Weights of a small mixture-of-experts language model, trained from scratch on English Wikipedia.
Experts: 64 SwiGLU neurons an expert, a softmax router.
Below are experts of layer 12 (counted from 0) of a mixture-of-experts language model. Rows are named router (the router's row for the expert), gate (a neuron's input weights, with its number), up (a neuron's input weights, with its number) and show model dimensions 0-255. Each number is 50 + 15 x the weight over its row's rms, rounded and kept within 0 to 99.
Before each expert's rows: a language model's description of what the expert responds to. This comes from a sample of Wikipedia text that the model never trained on.

# expert 8
What it handles: Digits in numbers. Inner and final digits of years, dates, ISBNs and coordinates, e.g. the last digit of 2011, 1874, 1954, and "–present".
router:82 54 77 56 25 58 20 31 54 67 49 55 50 47 42 67 43 61 49 23 67 83 77 51 39 47 46 44 30 48 80 58 38 41 35 81 58 43 67 46 47 59 55 67 80 65 45 63 56 28 62 60 87 42 46 56 55 64 73 63 53 36 53 59 26 23 29 64 41 53 42 51 47 36 62 34 50 58 54 52 32 72 42 47 43 61 60 83 37 99 46 72 51 53 69 41 54 72 35 14 54 40 58 42 30 48 37 53 53 54 56 74 63 36 65 62 43 55 03 49 66 58 37 33 67 48 68 47 67 60 32 26 37 48 41 45 57 54 36 38 58 37 24 56 59 83 57 61 67 40 50 64 35 49 70 36 33 60 50 62 49 38 44 28 55 33 66 64 45 59 77 37 51 22 62 40 51 45 57 62 42 30 61 56 38 55 67 74 66 61 73 64 61 52 44 57 26 36 42 47 68 40 55 31 35 36 71 32 56 56 73 54 64 43 50 71 07 48 61 62 65 54 68 42 64 18 55 48 48 55 61 32 49 50 51 42 67 39 47 62 37 82 47 62 48 33 70 33 58 57 52 52 47 45 28 32
gate0:37 60 57 31 29 39 40 49 96 66 51 34 53 60 54 45 57 82 60 49 35 45 57 43 24 55 69 56 70 89 51 66 61 51 47 67 76 35 46 61 43 17 43 44 49 43 38 29 19 65 33 36 48 80 38 46 31 49 37 50 44 43 30 48 24 51 30 45 59 61 88 30 53 33 65 31 63 38 41 53 41 43 46 45 60 73 70 69 60 65 36 35 57 25 55 71 42 41 63 40 62 09 58 69 40 72 53 28 26 38 28 50 51 56 52 46 68 74 49 62 67 35 50 39 34 54 36 66 32 27 52 36 67 63 48 47 29 60 43 37 52 38 43 61 57 57 31 58 07 32 44 40 72 59 55 52 67 37 69 32 71 78 54 62 38 54 51 26 85 66 64 70 39 51 52 28 72 71 68 56 34 70 33 65 70 65 47 44 51 49 74 54 58 46 25 34 46 56 52 58 21 45 58 45 37 33 43 47 40 54 38 21 39 58 26 62 64 51 57 53 46 43 27 62 70 37 36 64 42 51 44 45 61 81 61 43 54 42 43 52 61 32 51 59 67 74 42 54 75 70 50 48 68 50 50 46
up0:48 45 32 43 72 76 46 33 32 16 68 47 39 60 25 32 41 56 59 57 39 55 52 37 39 44 60 74 11 49 60 44 70 57 41 64 52 67 68 18 63 38 55 48 69 54 40 20 66 45 49 72 60 71 41 62 71 59 40 39 74 46 59 37 29 23 40 51 65 48 44 57 69 58 35 25 09 20 54 43 61 55 37 37 66 55 63 55 46 38 56 56 53 63 37 59 48 34 15 53 24 36 43 36 60 36 38 70 55 38 48 30 31 59 73 50 51 38 48 28 61 47 28 53 34 53 37 49 52 51 56 46 36 34 13 46 47 34 31 80 59 34 60 31 31 67 24 67 65 50 79 45 68 46 59 71 24 58 55 46 46 57 56 66 70 41 45 43 69 73 74 44 51 40 68 45 46 67 33 71 71 45 41 87 50 47 66 71 78 52 47 27 61 57 55 54 43 61 46 41 44 84 87 80 56 48 39 34 28 68 34 52 38 20 55 38 60 43 38 61 42 64 53 63 54 26 60 33 50 31 45 43 51 64 28 31 46 66 55 50 56 66 53 49 54 45 53 55 57 55 69 67 61 31 29 41

# expert 24
What it handles: Institutions and office entries. Institution words like University, Court, Museum, Royal, plus list dashes before In office in politician infoboxes.
router:65 60 55 43 60 50 63 49 67 44 69 43 53 43 68 13 32 41 58 24 45 43 52 55 80 44 80 64 47 25 61 36 23 69 39 26 20 44 49 26 59 50 59 40 57 53 71 59 57 27 59 99 54 42 36 76 60 69 51 39 44 50 51 48 26 28 36 36 71 46 65 41 67 70 37 44 54 45 57 50 57 45 61 49 37 47 48 44 72 44 34 51 56 43 41 66 35 71 29 55 62 67 45 52 72 46 41 75 38 63 41 46 72 37 66 12 39 54 62 49 33 73 60 47 23 44 72 64 48 57 33 46 63 52 43 53 48 20 99 45 48 61 59 27 54 60 42 57 43 58 39 76 30 53 53 44 38 84 52 33 33 53 45 66 56 41 28 59 43 56 66 63 61 51 51 38 47 41 46 39 52 40 95 41 44 38 62 51 55 70 42 55 73 27 34 51 40 53 52 56 45 63 40 49 32 99 17 51 49 49 39 38 30 34 41 34 68 73 48 43 54 59 44 50 40 49 49 40 60 38 60 19 81 69 46 41 49 47 43 38 41 40 49 62 37 55 30 47 76 34 42 15 58 30 43 62
gate0:60 41 44 65 54 41 67 35 30 51 59 47 38 63 47 57 33 54 64 52 54 50 26 68 36 13 39 73 41 31 52 65 41 66 45 65 66 55 49 48 42 47 33 36 55 55 66 47 51 73 30 77 58 51 26 45 71 70 51 62 56 47 29 36 57 42 59 61 61 27 80 45 65 51 46 79 56 69 28 40 59 24 40 25 30 42 50 27 43 70 50 58 44 30 22 66 27 60 19 83 37 59 28 50 45 35 86 61 62 54 45 68 62 62 68 38 35 29 44 42 35 71 46 64 44 36 45 57 96 83 24 53 66 70 34 36 34 58 53 43 52 31 51 48 51 64 40 61 29 61 54 48 39 41 47 75 49 61 41 63 69 66 36 69 50 41 52 44 25 30 52 29 68 54 60 57 42 21 50 63 31 19 45 58 32 51 67 43 55 68 75 59 60 50 59 38 53 69 70 49 42 50 54 48 45 64 30 75 74 51 47 30 45 48 59 27 48 55 49 27 54 40 45 50 36 43 17 39 60 63 22 38 70 49 44 71 65 63 46 55 42 55 53 45 50 71 37 51 38 00 37 38 50 55 23 73
up0:66 48 62 25 54 49 63 42 54 45 65 56 28 40 69 63 46 53 33 44 31 41 78 59 54 31 56 42 64 24 61 41 70 75 39 58 55 36 54 54 51 60 31 30 58 63 32 70 42 47 22 70 52 43 41 65 58 33 63 25 53 69 65 58 53 41 56 37 49 03 57 67 22 73 14 50 34 10 25 28 70 25 48 67 28 56 40 44 72 41 60 46 75 32 39 53 40 54 19 50 46 70 45 49 62 69 73 44 62 61 44 40 51 34 52 37 69 50 46 26 32 67 77 65 65 56 54 51 52 52 69 49 63 24 41 48 61 43 39 54 48 52 12 54 48 55 32 43 46 53 61 45 39 65 59 47 31 59 50 68 72 28 49 81 69 49 34 67 34 43 70 71 49 31 45 28 53 61 49 51 90 72 65 36 47 39 39 72 62 63 40 46 77 59 62 78 22 61 69 28 59 73 78 71 68 54 52 38 48 49 53 41 68 37 77 49 30 66 55 64 65 52 36 64 36 55 44 46 42 51 45 27 60 39 49 50 55 47 60 36 25 45 46 44 65 65 55 32 41 38 47 24 53 72 43 53

# expert 12
What it handles: Year digits, time units. Final digits of years and numbers, commas after them, and time words like century, year, month, million.
router:63 35 68 45 19 49 24 37 48 63 49 55 65 65 63 73 13 32 50 59 63 57 68 58 46 37 53 63 60 82 39 49 66 23 58 33 51 48 51 26 80 37 46 71 51 59 28 49 49 41 44 32 45 22 78 32 51 59 78 55 53 15 44 49 63 38 76 68 52 29 56 45 64 21 41 44 68 64 45 18 55 67 53 62 30 83 45 47 52 26 46 59 44 40 71 63 52 37 36 51 63 48 38 35 25 64 41 80 58 66 29 50 62 55 49 62 48 38 52 32 15 36 42 74 47 59 46 54 62 60 37 55 37 49 47 29 48 32 55 59 71 48 66 25 53 29 28 48 29 51 62 37 72 61 44 52 59 19 26 66 35 44 34 57 40 46 71 48 33 44 64 55 49 46 58 52 42 37 54 54 68 70 49 66 60 97 47 81 57 37 62 57 26 62 34 65 67 45 44 41 58 28 72 24 33 43 38 42 30 52 30 39 55 35 54 52 57 63 76 39 34 51 61 34 78 57 31 31 44 50 55 64 42 51 33 65 33 48 53 71 43 65 57 58 43 31 76 52 66 42 25 40 44 54 28 47
gate0:27 52 75 67 48 69 50 57 36 45 44 52 66 61 22 54 38 41 53 36 39 49 67 66 42 49 62 37 49 63 60 48 49 53 49 43 50 34 60 71 64 41 27 59 71 81 47 72 16 56 25 61 65 66 56 41 62 75 49 58 57 59 53 60 56 47 69 60 57 05 35 47 32 47 28 38 17 69 23 42 50 59 66 49 52 47 53 51 68 38 67 49 54 65 73 29 48 48 42 26 47 37 28 33 41 43 27 44 35 26 50 60 56 70 52 49 41 35 61 60 51 66 49 77 58 70 58 55 36 36 62 70 32 66 65 49 19 42 70 39 57 46 18 44 49 47 51 60 30 60 52 28 52 30 46 29 49 80 29 30 35 35 70 40 64 72 49 71 69 36 27 32 37 65 46 37 74 53 52 70 51 68 64 28 38 43 39 41 41 69 45 64 49 61 44 68 72 52 31 24 30 38 53 64 43 33 26 64 54 41 51 58 45 46 15 50 38 45 65 36 59 64 61 83 54 77 85 24 63 27 52 31 56 49 20 50 74 45 74 54 44 53 14 51 59 49 57 60 47 39 35 47 71 45 30 41
up0:51 73 39 49 68 86 29 53 56 34 44 54 56 61 44 39 35 45 34 50 19 57 38 47 74 56 23 62 23 38 48 24 21 27 64 73 52 62 70 20 45 50 79 61 60 70 64 50 46 81 42 61 52 52 52 57 59 45 46 57 43 46 51 55 49 66 61 35 19 57 69 46 49 74 58 54 62 21 48 33 35 45 34 76 46 51 43 42 65 60 46 32 65 52 52 50 57 42 60 49 43 39 55 37 52 52 54 60 46 54 63 16 62 57 48 46 64 39 55 48 61 55 39 48 34 12 68 54 58 71 61 50 26 52 38 51 50 56 75 79 49 67 76 35 47 61 43 62 28 25 42 46 37 56 48 47 67 51 48 85 58 44 32 54 27 35 37 62 27 30 75 64 87 45 59 43 54 63 62 42 08 59 38 41 54 47 58 44 60 43 41 36 61 95 58 64 47 50 52 78 66 67 43 71 49 38 63 52 43 68 71 74 28 55 53 89 57 53 32 39 33 58 63 47 66 67 18 26 33 42 25 47 25 43 21 45 57 50 42 42 50 43 74 48 40 46 68 66 57 58 54 43 70 77 53 51

# expert 11
What it handles: Sports and word-initial pieces. Short word-start pieces and capital letters in sports results, standings tables and music, e.g. b in "billed", G major, H/A grounds, scores.
router:62 30 26 27 48 69 49 35 41 67 67 60 41 66 48 56 72 37 27 15 36 59 32 30 43 19 61 46 48 36 45 50 57 33 67 39 54 52 47 31 60 62 64 46 34 47 28 32 57 69 50 51 30 57 37 51 45 25 39 51 48 73 76 51 27 26 48 34 35 77 27 31 53 13 26 75 48 66 50 58 34 36 45 44 31 37 30 64 57 48 51 48 62 35 34 46 48 67 54 24 52 65 39 46 33 65 46 40 44 58 50 73 49 62 35 11 43 24 42 45 30 41 51 65 34 58 40 92 35 53 32 25 52 48 40 38 31 57 31 34 21 70 60 63 56 64 31 43 29 49 49 58 53 50 24 59 51 35 60 41 40 66 84 69 25 47 67 49 57 34 58 56 49 82 53 62 52 48 21 54 51 42 45 48 29 71 48 73 47 56 45 46 60 53 44 72 38 55 43 63 68 69 52 69 67 59 54 64 60 28 14 53 59 63 58 64 32 58 36 41 38 40 50 64 76 38 81 30 59 45 59 46 39 30 47 57 35 77 39 44 47 61 67 41 35 56 24 41 36 34 37 25 25 70 45 55
gate1:50 66 34 72 27 50 54 28 56 27 81 34 60 75 73 69 15 65 60 62 55 80 57 33 42 20 38 54 49 40 19 31 58 57 45 27 69 38 30 36 66 39 51 50 53 74 74 33 53 53 50 56 52 43 33 81 40 36 49 36 60 69 54 36 45 26 44 53 56 57 48 32 38 58 12 47 40 34 31 69 38 37 47 29 66 27 29 61 56 43 55 42 33 23 50 33 48 40 32 40 34 45 34 45 50 52 70 40 65 43 45 70 47 78 64 41 58 45 69 43 63 65 54 64 53 41 61 32 55 37 30 44 43 57 38 52 31 38 46 50 32 45 62 74 51 63 53 38 38 69 36 56 68 34 30 28 34 27 63 54 61 46 50 54 48 22 52 64 31 16 25 39 27 64 48 44 37 59 72 61 56 44 35 57 13 46 56 64 53 71 42 49 63 50 45 36 47 57 45 57 37 55 57 38 67 59 56 50 92 60 35 56 36 56 84 38 55 53 55 53 59 72 67 53 63 39 56 40 10 54 77 63 45 50 54 41 41 68 49 28 57 62 73 41 44 60 51 65 50 53 32 66 10 23 64 74
up1:48 57 68 27 76 49 52 51 32 36 74 59 27 61 46 40 41 46 61 43 44 38 44 44 70 28 46 57 53 44 55 61 46 38 44 56 44 59 54 48 45 40 63 52 53 46 46 42 29 26 45 56 52 31 61 54 87 39 58 50 43 19 75 27 54 37 19 56 06 65 74 91 57 54 48 74 51 32 87 57 56 55 54 63 39 47 78 45 43 53 57 46 58 48 57 49 25 87 63 56 67 45 53 54 45 58 72 30 42 45 45 38 46 41 32 49 33 59 71 53 54 44 38 64 50 40 62 53 64 70 47 39 45 40 24 61 60 51 36 68 47 59 44 43 47 52 75 43 57 31 51 69 35 66 60 68 30 38 52 62 08 77 64 62 50 85 19 77 46 39 57 36 54 67 31 71 30 43 62 70 52 59 51 68 71 39 53 42 71 32 26 57 53 35 46 33 45 65 40 58 52 46 75 35 44 54 34 64 61 61 53 38 43 54 34 62 47 70 76 38 13 51 20 51 18 49 47 44 54 49 43 31 62 52 40 25 73 65 46 63 91 45 22 50 48 49 34 44 35 46 33 61 46 11 48 51

# expert 3
What it handles: Music release context. Tokens in articles about albums, songs and bands, including track-list pipes, quotes and words like album, song, released.
router:54 32 60 49 77 51 76 24 49 65 62 49 21 57 51 45 43 26 44 69 46 80 56 49 52 51 49 57 60 42 45 34 59 56 22 63 65 18 31 45 39 62 40 35 60 60 20 52 57 88 58 29 35 56 71 51 35 46 39 50 43 41 44 23 44 51 41 69 59 34 43 40 44 48 12 47 51 30 61 53 77 81 56 32 36 72 23 45 42 63 52 32 36 56 56 60 26 53 29 60 57 65 45 35 19 50 67 46 24 52 75 55 73 20 58 24 48 44 60 57 68 60 65 32 73 46 64 50 38 36 42 39 40 49 59 38 31 34 38 65 35 40 40 43 53 64 74 59 35 47 41 24 40 42 67 67 30 19 48 56 56 52 43 49 47 33 51 25 66 52 69 57 58 67 62 54 47 28 38 39 58 30 47 44 46 75 34 40 36 45 61 51 11 40 44 27 63 43 47 62 64 74 43 68 41 50 45 34 68 37 66 23 78 54 49 30 63 54 60 62 32 53 45 40 28 40 73 47 43 59 29 25 54 42 64 41 41 52 89 33 53 83 41 43 46 64 31 56 75 47 33 34 75 64 62 59
gate0:42 58 43 31 42 42 64 53 33 62 51 47 94 37 31 67 61 53 78 33 72 56 92 51 50 58 44 51 57 36 48 70 65 41 38 69 65 27 18 56 48 23 44 60 29 31 37 61 31 49 46 44 54 57 48 58 52 61 40 54 64 42 70 45 68 72 45 51 63 51 69 36 37 46 57 56 52 82 68 51 75 71 51 40 25 45 60 68 68 93 64 37 43 59 41 48 60 63 26 48 48 50 53 53 56 49 38 54 30 36 49 43 32 59 55 66 50 24 57 44 57 41 51 45 54 72 25 60 57 70 72 49 49 46 73 61 03 23 92 47 57 38 37 47 39 69 32 52 33 58 52 45 07 62 61 33 55 48 21 55 41 70 52 42 61 46 73 57 52 34 59 53 46 66 56 59 67 48 50 39 38 60 31 73 49 48 48 53 54 43 33 61 83 40 70 61 47 72 45 56 23 32 33 57 59 55 53 43 13 48 38 53 54 50 86 58 61 75 34 32 66 55 35 26 61 64 55 39 59 60 65 49 88 34 46 56 67 55 51 57 51 56 35 26 68 61 50 50 63 74 66 38 55 76 54 58
up0:60 52 43 14 88 49 83 57 72 49 56 55 49 38 56 21 33 65 53 49 76 56 54 30 38 43 51 45 30 67 60 66 37 58 58 45 54 72 60 30 63 64 65 55 56 35 37 36 58 53 62 68 43 61 38 49 55 73 62 62 45 48 75 53 38 47 57 39 56 51 67 39 43 58 62 41 67 46 72 39 47 51 62 45 38 50 58 56 48 39 39 50 70 33 65 29 53 25 62 59 79 39 81 08 57 72 55 53 39 35 37 42 55 53 44 59 69 72 57 68 43 67 31 78 38 49 23 68 49 41 63 86 48 54 62 46 40 68 78 70 63 36 71 68 53 59 58 30 38 53 45 55 78 45 53 37 40 74 31 42 53 49 66 58 64 55 22 64 59 45 45 81 47 25 24 46 64 64 21 55 33 88 74 14 27 30 82 43 34 37 57 50 54 49 34 57 53 44 63 38 56 34 42 49 39 52 43 74 49 47 56 19 54 71 19 35 64 46 67 51 57 57 76 43 50 37 38 32 55 51 88 50 38 54 45 52 55 41 45 68 40 49 60 69 32 41 42 43 40 23 22 42 64 49 47 37

# expert 7
What it handles: Digits in tables. Single digits and closing brackets inside table cells of scores, statistics and episode lists, plus codes like MF, DF, km.
router:37 60 31 45 40 68 61 46 29 63 16 42 37 55 35 67 67 55 40 52 56 68 45 41 52 29 50 36 44 75 42 45 45 46 41 32 31 45 85 50 65 33 64 57 74 61 27 70 36 45 58 56 33 56 50 43 57 35 52 62 41 50 61 46 63 70 73 47 23 51 54 23 67 25 72 51 42 74 45 51 67 33 50 69 67 38 64 33 36 50 57 64 47 66 56 33 67 50 66 42 74 17 55 69 24 80 39 41 57 66 53 49 63 34 68 53 40 57 11 83 35 49 55 78 85 68 60 81 66 52 50 69 64 55 50 69 45 47 70 33 44 63 68 65 35 63 60 46 64 53 44 33 33 58 55 58 34 63 53 61 32 76 37 51 60 53 73 77 60 52 37 55 80 56 26 63 63 54 74 52 66 65 54 68 72 29 14 48 79 48 60 21 41 66 66 63 37 52 39 65 28 54 51 33 43 34 35 32 44 42 38 55 30 58 42 63 72 55 51 60 49 50 53 34 44 51 61 65 36 70 54 70 33 39 30 74 49 60 53 41 58 49 48 41 80 34 45 75 38 26 58 48 51 74 35 32
gate0:20 53 62 71 58 36 63 62 33 62 25 76 39 58 15 46 73 63 37 30 55 27 43 60 46 52 30 59 47 53 63 44 53 64 53 49 40 71 37 49 52 62 34 82 52 58 47 60 27 76 84 46 34 48 31 16 50 48 48 55 54 39 41 60 57 38 46 57 56 46 36 39 24 50 24 38 41 68 42 40 21 28 50 58 59 50 61 49 65 71 27 55 57 73 46 54 25 56 62 28 72 51 50 41 65 49 67 64 45 31 40 75 53 70 43 48 60 73 36 43 83 46 57 62 50 47 50 70 80 36 58 51 00 74 53 55 39 50 49 42 47 36 40 26 59 63 30 34 53 38 41 46 87 18 38 51 44 37 45 52 44 49 38 31 62 47 30 38 58 48 67 43 49 60 48 43 45 38 36 60 25 39 34 42 01 44 84 62 56 56 48 49 73 40 72 29 35 39 46 68 46 23 57 60 45 51 54 41 45 41 51 50 31 48 52 21 49 45 44 32 40 58 76 57 75 35 34 36 66 27 33 30 21 43 51 13 50 56 44 64 29 54 56 39 43 51 45 57 31 55 45 50 65 55 65 47
up0:45 29 43 53 30 59 57 43 57 72 44 24 27 46 48 57 72 70 51 47 55 63 45 42 72 47 77 59 44 67 65 44 58 63 55 67 28 28 46 63 82 30 54 68 40 42 72 59 44 51 74 63 26 79 60 31 56 27 61 56 16 34 53 89 52 57 42 40 52 23 66 37 38 56 49 75 80 63 40 64 59 41 48 50 55 42 33 55 42 44 64 61 36 44 44 50 55 54 60 56 34 58 51 94 38 39 51 39 15 34 30 68 62 51 33 32 81 53 61 50 60 77 53 49 68 80 57 57 45 53 50 65 44 54 76 35 41 47 66 41 36 57 39 57 10 52 46 54 83 44 70 74 82 28 51 74 42 53 44 66 80 44 60 30 57 52 31 42 48 38 58 28 62 47 52 42 43 46 43 39 45 56 73 13 57 51 34 42 38 50 51 50 62 47 58 23 47 59 50 85 41 63 44 56 48 64 51 38 64 41 49 58 43 47 50 40 62 23 64 67 53 59 31 75 36 20 76 52 26 52 58 43 49 57 60 65 58 32 53 67 41 37 62 58 41 67 57 25 10 40 32 69 59 50 65 52

# expert 5
What it handles: Organizations and year digits. Institution and government words and acronyms (Party, Ministry, Committee, NCA, PRC), plus the leading 2 of years like 2000, 2016.
router:46 32 42 67 58 17 50 44 28 59 40 40 51 51 49 21 25 60 58 54 61 57 40 67 66 18 53 54 56 37 46 55 44 75 72 55 15 39 32 42 73 45 71 44 72 55 82 47 61 73 45 55 66 30 38 42 56 30 53 50 43 42 35 34 18 55 48 51 27 47 72 62 69 56 72 42 78 23 51 65 54 79 63 81 34 67 71 36 47 44 51 50 69 46 32 37 51 81 74 66 37 38 34 91 28 53 32 45 72 69 84 32 71 39 51 59 54 63 70 44 68 70 49 48 32 57 48 37 38 62 48 72 42 41 44 53 42 16 39 34 51 49 77 67 36 33 52 66 49 54 49 57 44 67 41 53 51 59 52 57 47 30 45 52 51 39 32 53 33 53 61 38 55 74 52 59 48 31 44 31 26 32 44 62 65 59 25 32 65 39 66 29 64 66 55 27 68 48 57 48 51 68 38 63 52 57 42 50 58 60 40 25 43 44 30 37 60 62 84 50 29 36 23 62 29 31 60 46 49 64 77 38 61 51 45 34 54 74 57 46 54 43 50 74 19 39 33 59 43 50 28 55 61 69 55 61
gate0:49 47 46 52 55 62 49 60 50 54 31 56 26 66 37 39 42 51 56 22 63 76 79 48 55 56 37 69 80 69 45 52 43 57 41 55 67 42 36 66 68 67 23 66 65 19 43 30 66 50 52 42 69 40 58 49 61 41 56 58 62 65 43 38 31 56 79 45 52 62 55 37 35 42 20 55 37 39 26 34 38 72 62 47 30 44 54 52 36 72 47 60 29 54 45 64 50 43 57 39 38 43 40 64 30 54 46 20 42 69 65 61 60 60 26 51 39 61 21 33 16 69 74 61 41 46 35 42 73 45 23 44 79 42 63 46 54 52 59 16 30 65 49 75 60 47 64 76 46 16 49 63 45 36 56 45 30 19 59 51 45 61 24 49 67 69 58 61 36 33 25 24 33 69 57 90 39 57 36 49 21 42 25 67 29 74 47 51 33 42 40 52 42 49 27 44 53 76 50 60 44 56 45 60 24 34 69 51 62 74 68 41 38 29 55 43 44 54 41 46 28 50 55 70 48 47 69 65 57 72 41 80 56 23 57 48 36 80 38 31 59 59 54 33 52 41 59 38 41 68 60 74 36 63 57 70
up0:59 59 57 69 59 69 38 71 29 33 53 33 71 52 66 72 42 58 39 70 14 75 30 66 44 49 54 47 12 37 73 54 52 47 57 30 45 78 84 42 29 41 58 81 52 43 40 46 41 35 56 13 45 49 37 69 56 45 52 56 44 27 66 55 55 74 59 53 47 32 74 54 65 51 43 45 07 47 55 28 24 63 61 65 45 62 58 63 19 59 49 70 65 46 70 65 74 58 49 54 49 51 79 31 35 66 47 35 53 43 53 28 60 58 66 52 42 28 31 42 21 24 63 39 60 56 72 35 54 56 53 80 29 34 57 28 46 56 46 56 57 55 63 57 61 61 46 46 72 51 60 42 57 32 50 30 75 39 27 60 59 37 65 45 58 49 35 59 75 45 63 72 55 65 66 38 60 54 41 56 71 51 58 37 51 36 59 61 65 43 18 43 81 32 70 39 66 54 59 40 36 36 54 49 38 50 68 31 39 53 22 59 37 33 37 69 48 39 39 47 40 79 42 35 60 31 51 28 58 46 70 43 57 33 49 48 31 46 48 48 34 54 40 61 38 37 85 64 35 75 52 91 62 38 41 34

# expert 4
What it handles: Buildings and places. The, a and word-start pieces of nouns in descriptions of buildings, villages and history, such as long, built, arch, former, barn.
router:59 45 73 45 47 36 47 53 58 29 36 58 50 56 34 72 50 63 34 78 51 55 38 36 50 52 59 57 59 19 64 62 38 82 55 60 55 99 39 54 38 54 26 60 74 62 71 74 86 78 59 74 48 57 34 39 78 73 30 43 60 71 66 31 83 65 21 34 54 38 42 56 36 40 65 56 35 35 66 40 59 66 69 63 65 38 54 41 58 31 61 34 50 36 53 54 41 44 29 46 62 54 50 37 56 36 46 29 25 43 70 66 50 71 52 63 57 59 30 88 72 37 67 54 47 60 20 30 62 46 65 50 67 54 51 57 42 47 73 70 36 75 50 52 49 52 43 60 53 49 28 37 43 39 55 68 76 57 61 40 50 54 49 63 53 36 57 56 25 35 39 21 44 46 40 38 69 49 77 50 52 56 32 15 53 21 79 63 27 35 35 71 67 54 52 55 64 31 63 29 41 56 47 61 45 46 56 54 50 32 64 31 69 46 53 52 37 51 35 64 31 52 61 54 50 41 55 61 18 61 34 38 64 47 60 54 50 66 69 48 27 37 35 32 56 55 36 68 78 41 23 29 37 52 32 40
gate0:40 60 50 47 41 52 73 52 51 14 51 43 50 39 54 41 59 37 45 53 58 67 77 39 49 35 45 32 77 44 60 69 50 69 49 67 51 48 43 70 23 23 48 40 69 51 48 64 42 72 45 62 59 79 32 59 33 65 47 55 60 77 60 64 00 41 61 11 67 36 73 52 63 62 57 42 48 70 24 35 26 23 46 50 56 57 52 57 73 60 59 48 57 46 49 43 40 56 37 31 43 60 40 54 44 69 72 54 63 49 35 46 45 26 47 48 43 31 52 36 52 51 70 55 40 50 63 14 51 39 42 37 47 54 42 75 45 62 34 29 46 52 50 42 39 40 52 66 53 49 58 24 38 46 40 53 34 44 42 41 56 43 67 67 43 68 41 62 39 14 37 41 46 38 59 42 15 94 43 63 63 51 68 42 57 43 51 38 14 53 58 49 78 45 54 48 39 61 44 58 26 72 47 71 31 80 81 43 64 81 75 36 52 63 85 73 14 63 81 73 47 44 26 57 47 24 52 60 60 47 67 23 53 31 42 63 49 45 48 35 65 62 48 45 72 47 41 39 70 50 35 40 45 63 68 58
up0:56 39 66 52 48 47 38 29 38 50 34 27 58 51 39 59 30 64 46 27 81 61 42 51 39 42 35 70 45 35 47 24 52 46 33 54 28 52 31 47 45 35 60 44 25 52 75 49 51 55 45 40 52 28 55 72 51 50 67 51 43 40 21 15 58 46 34 66 49 35 50 55 57 61 25 73 48 43 46 48 84 54 37 70 55 72 66 56 47 49 53 51 56 67 45 51 48 53 66 67 38 22 41 57 40 52 58 38 39 43 74 61 60 58 79 69 61 57 56 56 54 74 64 24 50 23 31 52 58 55 42 60 49 69 17 46 83 26 57 45 65 40 62 32 41 70 30 54 80 63 67 89 66 43 40 59 56 40 64 34 51 47 44 88 55 42 48 39 55 46 31 52 55 44 36 55 68 32 75 19 48 39 50 60 12 53 42 35 57 40 50 54 68 46 39 33 69 31 47 65 59 54 41 41 40 31 65 46 51 64 43 50 38 33 42 67 68 53 25 56 63 54 58 35 09 83 63 81 43 52 28 31 42 43 25 33 51 58 47 32 78 63 79 48 68 37 85 30 33 31 54 55 62 42 65 71

# expert 17
What it handles: Name-initial capitals. Capital letters and consonant clusters that begin proper names, often unusual surnames or places, e.g. B-idimnah, Dr-ayton, Lager-f-elt, and list dashes.
router:78 67 43 37 59 54 53 54 47 32 72 81 19 38 74 40 65 77 43 65 80 61 75 67 70 21 59 66 43 58 53 64 45 65 44 39 63 51 58 37 44 49 75 36 56 56 69 53 30 71 43 29 51 44 47 40 59 73 46 29 60 53 53 78 15 44 40 35 60 46 73 64 41 25 70 62 51 38 51 76 37 52 38 68 24 50 68 53 69 70 47 44 83 47 83 57 46 33 47 43 45 42 48 42 49 41 65 26 56 27 74 27 22 67 56 50 77 27 34 47 55 66 25 31 41 48 50 40 40 44 22 43 45 49 33 69 33 63 53 56 36 53 69 62 47 60 55 61 47 67 41 83 33 34 40 09 77 43 61 28 57 87 48 57 66 60 72 45 59 35 50 55 34 60 40 23 73 34 31 56 49 46 51 49 35 52 39 42 44 29 61 36 63 73 57 46 73 60 38 33 42 49 41 64 45 39 43 29 39 41 39 37 23 48 52 41 55 74 19 27 57 51 79 57 65 70 35 56 56 57 39 57 62 44 55 69 54 60 32 46 31 72 48 47 55 53 27 45 57 64 57 53 51 58 58 54
gate1:28 86 51 43 30 40 67 38 48 35 47 60 42 69 51 25 46 35 27 42 58 51 69 36 56 29 55 33 51 57 54 58 36 69 26 50 39 43 26 47 52 58 46 59 54 70 49 35 65 58 59 75 57 46 34 45 73 49 55 34 64 46 49 62 55 64 55 56 59 61 38 32 57 39 56 51 34 23 49 58 52 62 27 53 44 55 43 36 45 64 63 26 60 37 32 42 41 75 76 22 60 40 48 21 47 61 51 35 49 62 27 44 67 29 55 36 59 26 45 44 50 14 52 59 66 33 54 46 68 76 52 31 72 59 45 51 56 60 60 93 53 44 47 67 19 58 90 36 55 54 40 40 55 42 52 35 57 47 39 56 25 46 59 22 52 68 60 66 23 58 55 51 62 54 35 55 53 64 56 56 42 37 40 78 31 35 67 73 74 58 56 66 36 50 79 52 70 43 38 69 61 65 40 44 36 39 18 39 54 36 66 47 22 62 84 39 58 69 12 48 40 16 39 79 29 26 67 40 63 51 15 65 35 40 48 78 53 39 80 55 68 44 55 64 64 34 55 41 50 70 38 45 50 40 35 44
up1:62 40 72 32 61 20 46 59 62 63 39 26 61 50 35 42 24 61 62 76 55 65 57 50 43 47 45 63 46 73 63 54 29 52 24 52 40 55 57 51 39 73 35 42 67 37 30 32 73 74 15 19 40 46 50 81 71 52 56 74 79 64 64 73 48 46 70 36 58 38 27 40 75 55 62 43 40 50 45 60 59 49 51 50 35 67 55 54 32 56 53 44 60 39 50 49 47 18 60 51 36 59 43 75 52 77 35 59 55 58 49 40 30 82 48 71 43 45 58 50 43 41 42 49 48 53 62 42 66 31 62 45 62 34 58 53 44 55 54 91 65 51 54 62 52 18 55 57 30 45 66 52 49 34 26 31 66 46 48 49 53 40 36 82 28 53 53 13 66 64 46 69 42 73 57 26 37 48 53 47 30 62 73 48 40 37 46 73 58 46 58 73 19 36 68 62 51 41 56 80 27 50 29 57 50 36 64 45 45 69 67 48 43 09 78 77 50 53 44 46 57 56 64 66 55 55 43 80 34 29 46 52 39 46 61 72 48 19 38 49 63 42 47 33 56 62 65 34 67 75 20 31 72 40 40 37